From a checkpoint of a small mixture-of-experts model trained on Wikipedia.
Size: 8 layers, width 512, vocabulary 16384, 64M parameters.
Experts: 224 GeGLU neurons an expert, 2 picks a token.
Training: a variant of Muon for the experts, 2328M tokens, 8881 steps.
Below are experts of layer 4 (counted from 0) of a mixture-of-experts language model. Rows are named gate (a neuron's input weights, with its number), up (a neuron's input weights, with its number), down (a neuron's output weights, with its number) and show model dimensions 128-255. Each number is 128 + 32 x the weight over its row's rms, rounded and kept within 0 to 255. Numbers have three digits each.
Before each expert's rows: "gets" lists some tokens that make up at least twice as much of what it gets as of all text; "comes before" lists some tokens at least twice as common just after its tokens as in all text. This comes from a sample of Wikipedia text that the model never trained on. Tokens count by the router's weight.

# expert 5
gets: " ", "th", "or", "am", " 0", " United"
comes before: " |", " of", " States", "'s", " century", "ian"
gate6:159119152137120130050130098166194164146136140067088122134244077144094150151141091154127108122047094101212144115116121147086140126115169140155117143118176119121125116093163136089134100176139126149140085128207138055186126179115131096132168178099184107141116080172189148055149099134178127093108067177165157138128184168151150158088132100143145134058111131089120170102089112145157202117134
up6:092132055166183118191163162132159103151120109163139153114137146127095122137129094118126155157148122145109124097142100064138140084116143120140114113126155081180152125165124214123139125150176113087108148165125102135129098111143151125115110114107166128167143090138173079202127107109042151119113173152069118166068152148107184077144071141077112141144123064127108101166151134168174110139101
down6:158166150137156181130159106087166178094131093114114120158028101137156104103103106153146121090132098086069073129110111188095160090145110054169152157147174188202160101156162149098146096102165148112114129154118142099164159126152100155112140158141132156131063101132194117126091164205164111128142169200092130083172093161150128137160137156164160103118162147146158113160098085108180146156110
gate7:083123071114127160161123134105130152140125103067088098193079130159077137129137095139107131142139083181154148091129130144175154089104156080121112112150163087162101163166118157085114149113047117112094092113106119089095137178101102092098069154120158091144132065076117108062131107133142223127149160173145097133177168118078168130118148141176176146168085121100040117147111111110143122202083
up7:182158127138099162144124174161167115132153129144141130131154130123102174069148148137129135086135160098088101109129097081154164107169238095117159196104164114144123184124152142123133126112142184120140191130094136125140129147116109143106102140083154107183135105105141161095159098123153150128131159212069106107102159106092183118113128159104094123126152165112068113135107129085167083123116
down7:082120133091141210111156092109135145130116098141104173144190096138150147091138158080122157114143156124156113159157139085114085135139153113113115131223160154155130085146103066114184168153097110140167139150133100157141189154135142138090140132139090167144124153095088180100152178131131145071180087071077120118195179100128186109201128092065151115093092165137164101134119126109151158124111
gate8:067160117139119121141122142141056114116109115128113112130176173111166074095206080108067124150101135139164113126109157103102175113146124051128151107070143093133133129072148117053148150179093146064158124152149179117129112096062148178081171084127124121093097122135087168158099090095120108111172146157140130131128075145157087139093103098052127157093084144113118123129123135139126137162137
up8:142108104068144128101122121122135120112129107068093213104072171079133117097138058143111100112135135146147175137126139120123107128111173142134099108118107141106137138119184140106082113134117132141160147101124142147110094171152139063131120092122169010105148130143151121144098157107166109159169183176104152161186130145105104117156142131119173169112132181133150123141169144165076074196162
down8:108122115170131123146158097045160131122166216113164010100176136169104108080124135104151126080147144158152171117110042149150143109116102103105117101153106134121114083137084138128127098107136120094116103094197121129140137146117103084167142098131050175183112166116062164117091202144110139115155128141085148145133087101097099088138095180152120099211135126133117108077112150129110129022057
gate9:186143109120144150158107087114056067064143152136119097166100147099092115130116141113116087165096122143122129147125114083122114156109130116158080149141105172152137134125122130104150133093121156144137104108109087148106059139075115142103110065145131118070114071127209169129111175185107149117093166139084064122100075100156169117147126146092140153182105136122164106107134022138156130214138
up9:132159113117082102136104141093141163117107160141151117141091105079138100106122107162141083108156111149145147148108149081043133142145140112100124102059180140136097121120188142116168103132171152122094120130135190114096119162173209140142147085132163156091121107103109129133119112136078136174138109121134155142094103167149141120175140077107062110055185147054118098151076151135148190121131
down9:123128119154139117072120191104126142120104140113153105133108130153162106167097156104091107128156132081132152129154065127157117111073141133109123048184103156097099130120138103145092156084064123135148100153171113174121178103111079089107083104113100169130155114112144116168135127165150132092128102130060111124182103100095164098178172103109146049058146135181144157093123143060144116176185
gate10:132140128162109119125139130165144095113152139159118125154089158128094119151122176177156086137160104106081134186163101153118116153114105139129130104183095155117098136090131058152157100115138108138118095133152145099161111144105115214196186095159116113176155153203089133092098160139155128095098129105141072095144055122133087154121077161129135205113150113073144182134143122174139207140162
up10:112089148110119188155078150062174060156109099156104113175069144086166106188100070094129138189116127151143177186116119137079182128223126128116114139084108127072146146153117143118170130131168124091175125134138109177158090208127079121087172150150077120129114120136105091131137091129139076136129115115110118114140159177152074127143144095099156129130110142110168064156109101074113138153142
down10:131140103156140081109134122141095101149151095132135102133122090122124186194103103147096165090087093115113135127095094071091117138164118129100062105121177144147175161097187138080123124122136071160150076153177143035118064156077138134151139056098175102111113221118077160154130138213094079143125064158137119075149092174176169113081072058126148141120107119135131147117121146171119140138170

# expert 7
gets: ".", "-", " \"", "–", " (", "/"
comes before: "\n", " The", "1", "0", "2", "5"
gate2:123130150120104096162114089079158148148164102156146113079116129108198143120148111203125068103121160157039123157186157128087131143127168077102104071114194081169118066094146118153155137130054072118157107119141170110148169111179139135147122140118188102121139079179102166122187091104086123175103142145082145133086075171144163138065105132099166117139142146125109112133165090072101143132172
up2:070116067119140173108193153126080129101093136051089079111163092142083118128122163152138192100153144138134114078143145086147162095093077120140144132137116159091159129119096093122153095155112133140085111145113101109159119116114121121072142139124141147176109142134077142146120101160096167118085175154123080125171099176136121169118136096110087132152152126076116153116124126120127131076160
down2:149117140078098121112113150101141192133159130120148122085065151077109125082162123164140153162124105178133110149093090121127099146045112140136124158098097125153136114090151163127141179188142173092155142160166102164154107134098131153168193160108143055080155138142123148162160099156119144084187093129150077176177147133130204147122063089127135097075121190106130121185115127128187124077134
gate3:145166161111157090044153152147110120161097074185166121067108123115106160175177048074156128080097147121079150089128132133080079094110108086105115160163047181034129143102147113131091147122164157097106156123178123114106147137163150083092202120151126085149112108122093126113066131113080105165133100141163128148134124182118197155142113073125090119149113066142127182148088144121124127136145
up3:060190140167120166101183134178113173120158125137085107139080129161180108138133214146129162201149109096146152125130151072104114139061128107102143123089158140118127081154131079115133118120161121190075153105043161132170126061117155091132100108110134160138155048128128106111135100154161137190096120101107068128105136193131160158149157158114111174156181147106113094065126081137118086112152
down3:140151115119096131114110109111160195121136108135177081137076118115166100131138138164143136117075164154144178146113129115109101069107120150145103126130104134158149122129141104174072153158164173120157081149132202183206113120136099198129107118126125185111122090134121182155161107128173098046115153140130111102147126146210131109151113120116128092107207138127120161145157124128121151069152
gate4:125168167135119151117129156118113165150162141138076049100153142045140092164159171160080177133215134110169081089148116091092131140042062099083177087090110130075146144110176155193062184140143087090142103121114133113152198129108114129145178152131147100133160100089125104091132113136094095077106120117114172153093049128179111127074083126168079142085151101139105131113154095162121090109132
up4:138118113122173120128134153157136155083147146169174149119151146084134084169153140101099129107126162146143161124113088122175125121103135153125094115158150084172158086198134092145067064144081156141116139131152153159141136048153115158094142153104161094089144133178133171128135078081088155092115136199099168098118134151127113119164164112150136144132150136137111142120103186193107123091132
down4:074097134116086133161103111152128086068118106106179149129118157128100113148114098174151140158139172108171151145105098128166115077148100160116125096178123123094075133109091114112116089147129055067149203101072113152103131125131091165094133128188107141136145105162086151085210144133110166114086122049116147127162161127103118050130086159115098168171180157190102161165157158168223170103126
gate5:144173098201121111165083138168057133167102113065093144177124196171049100125100140115129197138187106098088109145149075116116112127124147091099120138156152160111116168133214137143143142190085124103105113147162177110189165116103148158119204132187122138127105088192094138087120117151094130131089123148090142058083078150113132106131099154122118105111155130146110085115118126153173177074145
up5:135149165168108156150110137126110114144158177109080139124130171093081086131128154148142182141105067125133104147141107082078104100127080128056185119197180128108112139138151133092113144123100155173144114126133170125088125153151091209087117101180139063080088108104081131054110135092133158119065091138129146113152154185167140082120171132089118158173124157085046074186069109128054114035157
down5:145098176117122189152166143143085166119159144133162142155150156114179036172097126126092135172062155124095159120115107141139090080124118123155105131122143111104131161117109101110101167136141173093139177137098128118150081123160117076157125110135091078143103146120143034142089178139079058109105154087100194117222142093126132164105084122067105159102117112090163120168139102184140116161115
gate6:111119141162153142110101129073204065179075154097143180150162124146090142162100099128184134170117109128147084078133144124098123173163141025167142092141105075119088151091171094158111130086114075194124096111127117141162120078154063119164086123144137138154044128157124175103137145119136146146142127124094142094136173078138113098121148096153113124153148159099156108108122158178101158202143
up6:145117143133159060147111150135130087103221103098145169079134146148162136102164193143132091158151134100119115153129107092093145060138175097141132137106134163123136157167092137079177216078173115130064120122145126142173110079038166147091063087066147087169080112121154163160134155081146090127127112106101073119114136095152107112095191162119170182152190160089150177117104149142110107113156
down6:142083136166070220140124100100114113061154111114120159112022116124146177107177109131093136089159154160152132191160135173161111105193084136147145108185131112114107109107113088143151053114076089118096101138095175154141106132165125090109198179207105171142088156126101144179129090157139150134095083115187153154099124145161121174113113121155081110134206123103166146165130136151158119156098

# expert 3
gets: " |", "-", "–", ";", " (", " 1"
comes before: " |", " 0", ":", " 1", " 2", "0"
gate6:166164082087168104136105093122137108086097148163113106072148125089074127101100144102103119097144036167134162091132137182185124152044095146000163136130112105067108126129136116094144138151116103080079138100178127101118130161130100144135107078148065167177167129141142092108134110172138118072121107127164122183114126138112098104112131125165139142126121170113128109188124091120144129158038
up6:166072111108114118175193129130081108124165106127097120148129132202116130073130132113117152079079127134164108109082146122131128088078169095155134149145120040101098099108141130134121110099080131145140172100061118146143102101117074036157078064114147096105089127106126142150100109172143105074097090149170150077104178035115160122112118128081174089088128074108151043153129160127130119064093
down6:095072121121162114089122147116113092147181071155183151172178122147100096080088102105138143157155140113153158169109091098126085137121097084128122107142132150098126141159124162091122145104111089169115108076173070085127104121127119140110178136089151132107148109138115100119159228096125095189156163117153059163130117127150126181096137086199177107171111133114162110144155102139187097156115
gate7:159113125110143113100119099128094113136172181088117138144178134127197146065140084168130168106124101092142125121114116103173102100124086139171094132098142095111122074091137173120084131151120103133128126121106110076089088183132133106134152130109099122074162035120119130073132121162062116126123160124131103126099173126130093112074097086077117073110091175128124133052171165189129100127123
up7:160077142109087079092132125126076099128170110159164096120090133153094130163076108145097158103137179107134162081112105148090085164126154176145123117100087151101107087127055082164125138102127130135161106149163192171113182116161040128092121114093172118115097180142077108184132123105103074162099136098125124169174124136087093103116092131179163147128163083106122086156117125061118132158155
down7:133148125073152172134176112156095120048176101121162131135152101121140115150153138119088129134145151135154127140100138129105130107167124090061126134086129079171113105151085083110149112084116125164099129113138096134109155118097152084113085169105133152092079112126104136136116161144100103112081114201076147162131182097134099095083118135139183161180141117138160158095156130114080123071145
gate8:156098151131187124160123056158133164152145099119156080201175210159124101120110123145154112180102156095154137124114165134141170097113122122097127134125130118164097109152122066119169116149109100114165124081133130147129108174068092154100108127167073127128133122140172082141096161111112076144129134140103118091160123124124156123177155140142124128156116196170103092109080200110095196151192
up8:094140116089113191149114090138141099159143106056081111124115116116137125123135093094144128112149145161064117109107203129088115108126129103100087170120116177205168109143119098117199098157135132102186100100120155149157158101132148155142203119093176134144092132115097111165159163156160136131132102114114121126095101107198141139122124104149139132085091148071175124137092170131120152146094
down8:122137123166179070155171160107130173149118162169085102081142174135137147162140118090130126079128143122119162123145196109133107149144095198164099116127126081140141069121129149110105096143081103115144111090143066183152091160101156137114075126107052125164117055100081127115115102138154152108212126118132091142144186140147180130112103176178127155124165100108109106135181103151167083181142
gate9:145083080084128099136168121093166080135101113154085110119118193117123135157100185165140095192099126085141173055068104128136144119125106168176141173129094147152115154139133146170087048087159140130169138094185165129171121133090134152101105142099112137084125097116126130145174098102120149150131126137089110111178087056161133119156154140153083132075089130106058111092140151140133096130112
up9:110095180186047174130098071119080123190105085160160151059156130117125119113115122101125167098138118132127148192189101078143147130166122147142061144107125113123100118107138164114110158154073172127121105150123120141128137172146108100125123144157108164168139135195120128137126149132118130117167160147114077128078126101069143137127067174142164075153176106175119189097142081150172178128170
down9:094144141120124113115135140144134164094054086077095089156192095142140130054162181118184075143133106090181088104072136098118089146082113163079099119095187166123077123124138111154113116169131103162128174071131156125127146139165138180127121101145156090097115176118180084107146150186162170117151101149155067106115139107140140160134116189175093099156104137099175070188149135106106170143134
gate10:092147166158119172194115149101148092129167084128179106124135128137166122143083114142111079110110162147144064161141106176161158149099118103180082196088132175147149100125129166158191146090135118092148155188130103117100135143112105103174142069195172134090104184179147103137162136174090134160139151172113133143126130133182101123073105182102172138138077120104100099141134111123107085153148
up10:101132111129128161181099150120156168140092133077070129176152148090112106116140139088059122139128136134140111166132120147127107169099132188218114162088131092162110085070118155086109104125176108123138175101051099146139149156136126128121111125132101112075095103140146125156200067103085105137134126068089174136122128111088189153127098139116118141106113134097141065122136160149102101089146
down10:157187116146077105070143101141115107152155157073121179120041155147101155154084151116135160104085100134145229150109192177116148142176109159104121096083119145108190141154097116122155115162123110106118147086105073169095168103108184132140137162100113105157080101108116123125136134082042138113172162122147048185088127119175091143181179104169147167129130158135096126120141138146122153115175